From a checkpoint of a small mixture-of-experts model trained on Wikipedia.
Size: 9 layers, width 128, vocabulary 2048, 6.2M parameters.
Experts: 24 experts in each of 8 layers, 64 SwiGLU neurons an expert, a shared expert of 64 neurons.
Training: a variant of Adam for the experts, 542M tokens.
Below are experts of layer 5 (counted from 0) of a mixture-of-experts language model. Rows are named router (the router's row for the expert), down (a neuron's output weights, with its number) and show model dimensions 0-127. Each number is 500 + 50 x the weight over its row's rms, rounded and kept within 0 to 999. Numbers have three digits each.
After each expert's rows: a language model's description of what the expert responds to. This comes from a sample of Wikipedia text that the model never trained on.

# expert 20
router:528495450401420567448444486566515480564524427470484537589556506489476497442552554459379499488541566504520513614500473439529477473548525538454407449452452565490516518443410503546494477512559474530454537514515471463517549549426554479521529468468402546482454511432399526404495512569482482596442579424464511512520532422495509504499486376449556520572471515434457455483464602497486548503598
down2:672441455480516488521512476442534470523500424418564451450403512500504475454541436415522494444511501441488525536550448384418504518548492540430510515523493520568537545443533520444556517498442582519500483561522334465462517460533492547557610531496543506504506573519581507483482439448488442510539509548552468460498453543481587514538524510419405513533564494546406585459496502485521492440427
down3:405562480605459524518547437530504494559490559471502579568570551570523507523594493504594566580462525487541451501520515541517462557513507497507496545493501521425474395472512529605471595513514504462544587557504526446536596464476461530474579514546551531439490488576551521515443498514563496474480518393548483519508454421492498461510476560533445641427531486410578512454589392527531528559504
down4:528509489480387550507501415552494532515412483391545423556481491569538513519478520493474579485531436455526540450548528505552534462497414543448444544538454486474484520440619508557569593475476476500334439553534472472466455453581578539506474435541533544518526409439504509526455489516500465515502534499496449540424564465516561597463536472501531490462586477551480428474420576495473412604508
Capital letters in acronyms. Single capital letters inside acronyms, codes and Roman numerals, such as ENSG gene IDs, US, eShop, VIII, NAMM.

# expert 5
router:523404505426546546591509464408508433482501479453525506523489519461483420452502620338459564597461567506473542505466498447469504549465449463524447515591576534476510469496532530536565474557614452538435541505494433524464432439523520502503594493464480546473421548521459497474632533541534495497481580488456480553487563507512507570450443470435464421466540556508492503549549526467442573428553
down2:447552500451410593468459555455490538544506427522477493542566547479457527488531560538518521524446484397633565491532472533431445539494373611549465463498549540500502448514448480505463595537459480517501543508614504463422473448451447509436457540470519603508515554476531419461578503507501548481419462606502517455525466586470467526504454537588520490538448560530443445509539471454559413485429
down3:480529511520442499502513567468438497464503468443437601394495529461479502526565516463638472574477523493535473453539504512488413479453498359410496391478474485529528538382526510514546546400435501529450368511518496541509553499488450403511505502475432529481485474456520587480591526488454511562475566458497527408501488499506411451474492455497485477500501533490562433530466483419396602442488
down4:467485561449489422453565558455510423482514409511536478608469390468393493491443536538552545481513506443489485496671423452463490427562522464511456507490532485581463427478546492498473466530546478555448479512442495608465558531512458542480466477512474514473535405446557462509533583457394512520528566554552588520492495540519492654517514568492469495610418493486503509520483511462521472551527
Pieces after con- prefix. Second word pieces following a prefix, especially con- or pre-, such as con-ven-ed, con-di-ments, con-den-sed, pre-mi-ere.

# expert 2
router:516454506469413486510559529436447499512614521538463498516460550541477490494470559478488519473525508513443550463473552509596475466565485452502382467450535517428552518474414491491485552559534527556463593460508418415479537532484533571457599487422482577465508502482439476400575492495424559532404493487481507557555544472498535591446400414452459443455566489422495501507454498486380571396488
down5:401443472475488563569484423427567478518497559460512460464477484504440463457487494476534548575480550548609573432418545605547544479571475537517520474590459459466444537587462498450512444377575533597441499474520466478444469605530477532456466492449524414503513441552488543540416539466548477563455490501463498561502577529498530465545558468528361567452545514492487546527494464509444522432445
down6:499495507533440524454513450517404440422568438545570532568478516586379542434523583461507445540513454413375517490521597512512550518469479549478444468557516499429469471440540539503504450468482467505497488366578452527562472593570475544581475527526479510535541549407526511400603494480435453511542437456542465474485505509500500488527534510564504527527503522631477489453467485451509432449584
down7:482579503581479496520576553553551531448501483521450517440492490388441466535511466408543454551477515506424480529471473471512513510548446531555531492456622461485595431489433494555463393518461488432559461502444530559494577455361502484546471511496459522452509558492483412487619443463470460518537588586549510505401491520519487497496465493533533496619558497574489580489538402450434521538549
Mid-word Latinate chunks. Word-internal pieces like et, ent, ment, tion, act inside longer words, such as symm-et-ric, 12th-cent-ury, promo-tion, V-ot-es.

# expert 12
router:536482496499420547502486540493476498480593474522428515567544567506503521428487513439482629579492567423517523545484572389428486559481505525444443481544543493468549507483470542492527604553551471541456514506456356532479469494427438529487619520460528455449469505501523524402597582518503475564525470502399531497526530409450480503410567348469471482475496491483488541528475518535469534448569
down2:438504426418442521441528568466484498575528407509535458560506502509383437444491589533556456530604476488446496501424476426416533484476487523449521490441522561546487553501531522481512444539464482485499474466503487431545463612542531541562568531477556556538518501564444451477487510522575467472507445385526502395338558510541455607515486581513511455545484529460526486504500467473459392437540
down3:456457496467512484425391461593562512565541504532473581450422436496530494536531519545483559448497489481434422598535452588464592505409550469525656475469501489479520445511394543435505547511571499518579521459490523531480445547558558576477517449432482475542502509494479523513615498477570572555492501470491454542521456489536509538494447576527519484450577408461493503543571501521605541460588
down4:560482502568516520550484465590549390493515572490413499500528525535521519492422550530507580563410524516481509448508507457542462471455549508488459478503432525488382530587416606550508584411515545435547522485505500461410366572484504526503559589470497457513466465451493505444372564544473505552534555537582486484438504490557520410524595427509486521535496548496454438528539542571514505568478
Table cell separators. Pipe characters separating cells in wiki tables of sports results, charts and gene data, plus commas and semicolons in lists.

# expert 17
router:535448479486467542516436472479541502507505480477488553495522582518460471502448540485413507530421488428429529491509487404522536536452464423430431540556571583537600514401478514488490532557607472418469434577586482518522565514438514536529543548449541639487503573516596528515518465526514588482479549519379530504490512360563443555451461487509501403551514561452485482498497440482485536500572
down7:602484568607412410530543477500461557507553487491534497531500424572570466495496447467467541527502464558570401477565479562444531476531487526432437449470513541460506548479565435513435489480571622540502468549538497461581503389598520551592458560484567480509500468495548523585497571512508528493554581498561425570573494519537551483448443509510596477417431522480512553505474449435456526487548
down8:466454465487498545534561435482500482561460499494472489433536460462532421496448489538509454489457547520521467469485535563549583574580521464389479525545519485510468481506590433521400497472551543518526484541452473559442428552511474485395527421488460442529532538486619494528446466565561490454417509523568379534452517522468588444521485607522462449485658496447404457487445526540499427476575
down9:418437520535532533441492532573531506558454496479530397561491468483394546541503460445439543544419502618482524605502472451479539537463441407551532477498438523475480558510454467530380476511417510574571443446466448519527525512526571462481541520466544512435557446593481502424452503427512544528451487441507536550469395558450526557487494454529482478590413470525469528564542409414477520457557
Common nouns and endings. Everyday nouns and noun endings after the, like part, place, votes, community, engine, and suffixes -age, -ance, -ce, -ade.

# expert 16
router:481525413475434552446542405534544502535544473507454474577451503476487472431593535530463542501411453405549498499411476440534518561514570485432460380455578526498576530451456491497459590551560480489446467490481402579529443501458495514500514522448457565503540582449534519470506518506519456464575503503402436418447502420586546557496544423531497474499534572434525543501401479471616456493491
down2:405468443446443472550473627493444431592635570544523454537488582514544488519604483532491415603424502500503517497529499507530485478497457434546580533553563517508534475541551590501496489514498543522466544539449469521504521536464394564508425565544501442452513534645557443579421512471545462502518455517490503594467569559530511529460471537468539464521584484462403508454476513557471515505475
down3:549518567517463467495440531501524535497434511480487454482533494534479429556536534557516522482515525434474533547471500473486466496490525518520513550526388549587498500580445465443512547605491515495505496660502522520483537414492537615589592380506528448445508436561507555482547522532467472408514484409532501540424505509484577544480479498429647483424577544391484503446564557498453563449531
down4:558426546546509536512573508474385422450487427470507489475538359563460467412456531532537552469542458464533457542457569456515498566470452424486518508442529504512480588539376493471474508443524580530455454577483514540564476449500537512569496522428540514527499436505543441465491442571530510443453441468510457506509563475415518424523455523605465556467536563588591501536521433624474480542453
Name-internal syllables. Inner syllables of personal and place names after a capital onset, such as Ch-ri-s, J-ame-s, Sh-ang-hai, Ku-rt-z, plus common first names.

# expert 7
router:481412455372509483557532453524390534529566440534507486566486542478461460479500505403497579566487432441482534531408444486517483551497490506522404517548591563476513486455546529595530485548591467489461511515515496474528458422469413493458515503459446601427562489460503506479529442529506498429553502492365520519436510424534510614540501528476452525567523474499521534582462530605486519426603
down2:436429547491462544404513514538426536527466432512552528531535464507597506463433454515471535502514450477499548507520435551507457468509472500464496495464502567519494461503631572464454494540467578513484490675441542469512456528427502550607496527499460582436445437414480483514467562455561490640508504470514524428474475417457446518529436539477444447414382584530505547582519486505502440514494
down3:569471560533552531510511477525391508523411510479487521482547558513530498444616487501595499498488514500483478530458493621525520434525478436503517561532438521505464507427454547474462542450415469549512496494391549559503572567449564473539564476584467567543559467520469518522459664483461543508540451420413472480483510490451467567451502464518426534590487544507520467536531506504508613354551
down4:375533501425476471490492446486463564554460489448497534489513550489524443485541466560489516489557512441476421577550503488498454550530480548581493542498466527514504487586470511573405476526514519361592488520570564494463431458478579516456545530487442584484450552501527571514525494449559484472535461599444477466485601463383554450534485478539487503459483385542554457565461482400562484364477
Second piece after space. Second word piece right after a word's first letter or short onset, as in le-ngth, ho-wever, re-me-mbers, gi-ven, li-beralism.

# expert 9
router:495482529482450451581487544494586435552487524421458497515534587506409510498525561478450678560563567497408458524434478526480466517485495523471370518390479533468628516470491527497556576479594533536417526468496489493483562539490520558493585486456532556425486569456471422451541460499499530535529573509468524493445546453562444588467502558445488506483553505411499466544454531554445453489480
down2:467556548515468603449501527534512486510514533534528459529600528528547493484580488445493610565533468386507529581550513578607486406429525548468548531549509515509502536340491517529513491442469527470502454512488563542472370517489391502506478523414477452489524471495428542500494412542515478443493517503565462504436513520450533450547552599496549488556553464436440507470573542533553404435563
down3:483541523526548513556522468494519473542556448494471554494579568473545525448554600523487468514518558454561537490460522447510455584554516554373421605471607488601446540510538575461478459436459472520498508448542558556346555499449498449485537472507501462529552470453518561491552503573476529513533503490554486442481526570554474517488477699439450538531529449495493527490492489515374494533506
down4:514520439450479507572536513519504466387513532521466542434555533521553503503438475508445492549456558522491631571551435487542466635430441498554450481550552568442507528517467503536560553516514483492465442498423504513554533565534484449620436484457572480488514488541521419578440473513457551416589554532446561445518504515559496547466431552503497407609472460561477495456417446403496478513573
Consonant pieces mid-word. Single consonants or clusters like t, p, st, m inside words, as in syn-t-actic, depar-t-ment, reproduc-t-ive, os-c-illator.

# expert 23
router:420504511385442563568499488536532395522574422479534515597552526482520530431458536441429497560501500493552527473489475497500566480520603469454400455540510541441633568479495445575555527472505496401415604512578450517524523494408464539493607476440461496418429544499529505494497520438461505514513511516466534446540511413516444547504443425497412533566497538510449461460488490544515583481537
down0:488506518510508534520413473458490533502475462512537521467540482479437550521504524393544473503498508579488484557526435565550459460412551422443524500536407532519546469498487494492402437459478499482523461382556524491560491448567517534566590443442489582533577427574509528529480447575537433460411507565416568399570417484532503602502582565497527493604537507551473531565451444452585476545482
down1:529562493453551495582542515548527602541436542502453447537609432469467496447572558484535554608472434473502537483540541482635485600474539357489554522553435499495474506440492568541566488494478515400547583476576544458459530450414503532466500452495463500492589456467490495589502526523466444478517562426597534552541431524474454572587495497563497460523532519507448510455473460563519483490546
down2:519536580531473521484521539479531563484538544455550488543553383511487456602534511486515393578451527447506529487507467444488472655379517499525454467496456519528514530483515414599469471525481501587576542429492590469525414529502568472488451384560470490474501380546431513432464451492505500480494579486526427492531536467465494445549572443461415461450462494484540545529542531481569549465415
Ordinals and letter s. Ordinal and count words like first, third, five, following after the, plus the piece s inside words such as the-s-is, Mo-s-cow.

# expert 6
router:484466511431442498600558467578442532516559443516479558487539514532472493469528526557474560550515496479464545509512495468425573478560496471493462424616592512493543580498404557410370541488567416463476485529482360472481478470450426615457533536408506592520506541480553484516515482496462481532578473468492512444545531449482500541463466500397424469540513537470433496553429520504551406430494
down7:446589533444457588513516472482569520477573385488560491444489470504487395523460486426470601493422513540453458561564513442517534449448546468542595431450486489514581518557543492576478417490535602494446497519434505416535417549511550502498494475634497570481439477449453424456441462514475495534572561500536600398546471546477463496572511555488480546479509403553505547527500514508521544511475
down8:505536466477509502516515500552429516562483410560441520569525417538576467520484466543461438445574546507412520603443500509511583535495532506525546553577468484437448533535474580516472565479461544575528513515400533480409500491483446507444409415530482509499454531468622533584567517514527544509544517474530410539444387457469434467516450389450512476577614429515504462553553502513510473479574
down9:511525568543632399501456589533449468535474451547506497556546460479516535577483451581501552485559500479475528519478572491496497439498545515451495401449481472512482524485574445489476441441416580446494491552559497543532517566524487499522569549506432637503513536535477444576593465507484536437492514482412599509442533540579507499620485498427502402564500564535596479427449516524444471430519
Mid-word consonant pieces. Second or later pieces inside ordinary words, often before suffixes, such as oppo-s-ite, some-time-s, Surve-y-s, weap-on, mat-ter.

# expert 0
router:505521494363397478491454417569445525550587411592471508549560547542490476468435564411539469540497528440519489508515517456502542542538512558488470471477531541416487548433431437500528585546516446491423476442565362477525546506478463564501570484373498504438517522538494475515569494536507532510509564469368560466476547472550517550520496442422433440469581545510484546503524483534473568434501
down2:364525578394516469477455539529554546480515543524546462453464522446455487506587567499535460457565493426539458566430432477433469548535547526539559457527527510488482501485550517515541576487545500440591527472495463457471496514487449500583525461480526512520482489402514561473489471451446468575526395524575546434529523556588559458564462502522461469525488476576476520416640597426572490382493
down3:484566429562493566463501552484493470511475503443568570510516538461377451451476499456552511496549514580494472490561496602511473567426558673558539480354484490517404518428462564491532503512520531556491568492537454516573508557505475469498502506547499488472520561390427538435457489355438476488579446521465458425564485501446502516517519497510493473523537483455422500550489552583558475455526
down4:506459448569521490437459446478552469572429471503569502566539479457435538551546536483540554428553410538486456561464563548466518545544484445504608483523468514540495498488517515518484484403539575547439550549573497452551493419501504591451612504538548524431540513452516515515513644493467494498497575481472493413388532473387482459598550448429561526448463558496527435495435464456562456538451
Line breaks after headings. Line-break tokens closing a sentence, table row, list item or section heading such as ==Plot== or ==Bibliography==, plus some sentence-final periods.

# expert 13
router:541491512397513446487527448410512490552547496567540523535555518551520455436472486435395529440514475464514502507426452405474498413521487452497502525455574547411579483526457515463528490455550520536406503482429434512483492492473513560411573563510409574531479505493490492462518463611548418506492490451372449515521650496478520603467498409492466430554523533415458551429516535525468445486523
down2:495549398586441481483466553520458536515531461535537465464543552514413524470468566478505510478460601449464445512469511483543484553572540570487511566532582526521560539429456532343519555448395590472408564445591535470505450486437483475463564421467489488468488533502424493417510529511528482412530565423485516548453460556514406483476590498525476501421469550492522484469577510415477423536540
down3:470450492497507489480471455450441459544409453506491488468539516502510470523511526450561494401536446398470479563523618481592536496421551500353450627447459500478520630515491561563474512498551573491470507427473438534462432443502539563494528533554471566463523433395497548408576531483439542537579534437507520475497427546454511524643434479499484481508514460549495502461540507476519462488469
down4:454646477458464446603462476447511478449494521454466452489487564506444598570476484472543511454474500475514531487493574384505508463589570483478519467552543467468467520495445503426554433514551510503513404486441504606456570513529489466459501573526482500512427409464464538490537467485586423425576491479460535520566582524444463418439484517573505586459469459432403444419421573526458501518494
Word-initial prefixes. Word-opening prefix pieces like re, con, dis, de, pro, ex, inter starting longer words, as in re-fuge, Con-servative, do-es.